Experts of a small language model: 62.6M parameters, a variant of Muon for the experts.
Below are experts of layer 4 (counted from 0) of a mixture-of-experts language model. Rows are named router (the router's row for the expert) and show model dimensions 192-255. Each number is 128 + 24 x the weight over its row's rms, rounded and kept within 0 to 255. Numbers have three digits each.
After each expert's rows: a language model's description of what the expert responds to; "mostly gets" lists some tokens that are sent to it at least half of the time. This comes from a sample of Wikipedia text that the model never trained on.

# expert 51
router:131129157145143142124127066111155151096116152129116140124115145147123160144147158089113151130086167085113148107116149128169133095154130158169106120107134130157171149124168094130171136139143155
Place-name particles. Particles and pieces of place and organization names, especially Romance ones, such as de, La, Del, South, River, and table-separator dashes.
mostly gets: " de", " La", " De", " Del", " Le", " South"

# expert 24
router:084136136142140117114145132161081084115105072140129143122110124143101202143140136079102162143125115148168088105134113122127174125105138116157114150143079128128120118141140139099153130128152134
Foreign names, nationalities. Country and nationality words such as China, Japan, Russian, Croatia, plus inner word pieces like vi in coronavirus and bytes of CJK characters.
mostly gets: " China", "vi", " Japan", " Russian", " Chinese", " Pakistan"

# expert 59
router:129122148102155105148091158156158119118139142099101156155110106092134102114128116086129193083163100087108099158123115110119159124130133131125141134103134103138158171134084111113092091109151116
Word endings and relatives. Final vowels of foreign words, closing quotes, and relative pronouns like which, that, who, where, as in Edo, filostrato.
mostly gets: " which", " where", "o", " music", "i", " what"

# expert 1
router:154150093118140137083107120115090130179140069088124095143131138122086108124085120119170133174156154107118128161126129135125125121118120130120102142128127109109144136172093137158105143094158101
Mid-word fragments and quantities. Word-piece fragments inside lowercase words (pl-um, bl-ess, travel-led) plus quantity words and units such as million, billion, mm, meters, increase.
mostly gets: " million", "ept", " billion", " mm", " increase", " increased"

# expert 18
router:144111120121111170146111098157122146111116131151095088086141100143115142084150167141156082157158092076088131092141126122125082069142157148171099079153125117111135106136068136075110118165107126
Mid-word vowel syllables. Syllable pieces inside a word, often consonant plus a, as in ta, na, la, ima, ona, jo, seen in pr-ima-ry, re-jo-in, Ch-ica-go.
mostly gets: "La", " gra", " tra", " stra", "ona", " na"

# expert 21
router:108132145146093149079136090145088130122137136173137130124120109080121124169160075140129124152077107172159137177116107133091193137107120127158131092116159143135136135137133129131104151160122152
Dates in tables. Month names in dates, mostly inside table cells or infoboxes, such as 1 May 1995, plus blank cells, Date headers and other table-cell openers.
mostly gets: " September", " August", " November", " February", " January", " October"

# expert 58
router:115116184148139100101145097094121122148126110098144114165125156111131097113139117093104121105133145082135125132119108136169114134178097162085130156126170091126151124155109118128101148120103141
As and comparison words. The word as in such as, known as, emerged as, plus than, while, because, named, and word-final y in names.
mostly gets: " as", " As", " than", "As", " because", " called"

# expert 25
router:115096120121115089143088155105155180131102128167131135142114163135146157092137104119139097101156132115110111089169138100076125104103127088111142113098133104116131156104104105140149117146109157
Sentence-final periods. Periods ending a sentence before a new sentence or paragraph, plus size, age and position adjectives after "the", like largest, right, oldest.
mostly gets: " largest", " right", " younger", " great", " large", " oldest"

# expert 44
router:074179113135145130181145109124120108135184124112113078124164109125108126124108140171118111140126123157089112094117142141161138124100167084146124101103137133149083137113163111179110150156162093
Years and numbers. Four-digit years in tables, parentheses and prose (1977, 2008, since 1985), plus small counting numbers in table cells.
mostly gets: " 2014", " 2023", " 2016", " 2012", " 2015", " 2022"

# expert 57
router:116135128131147156132078124126159083133162134112147143110149142054121141123093121155106131117146145125080114143115127110129099121127126152137148148148120152161094141117090120134122156110131087
Infobox colons and word pieces. Colons after infobox field labels such as Editor: or Brand:, n inside names like Eisenhower, and New in New York.
mostly gets: "n", " New", "en", " nearby", " Starring", " Old"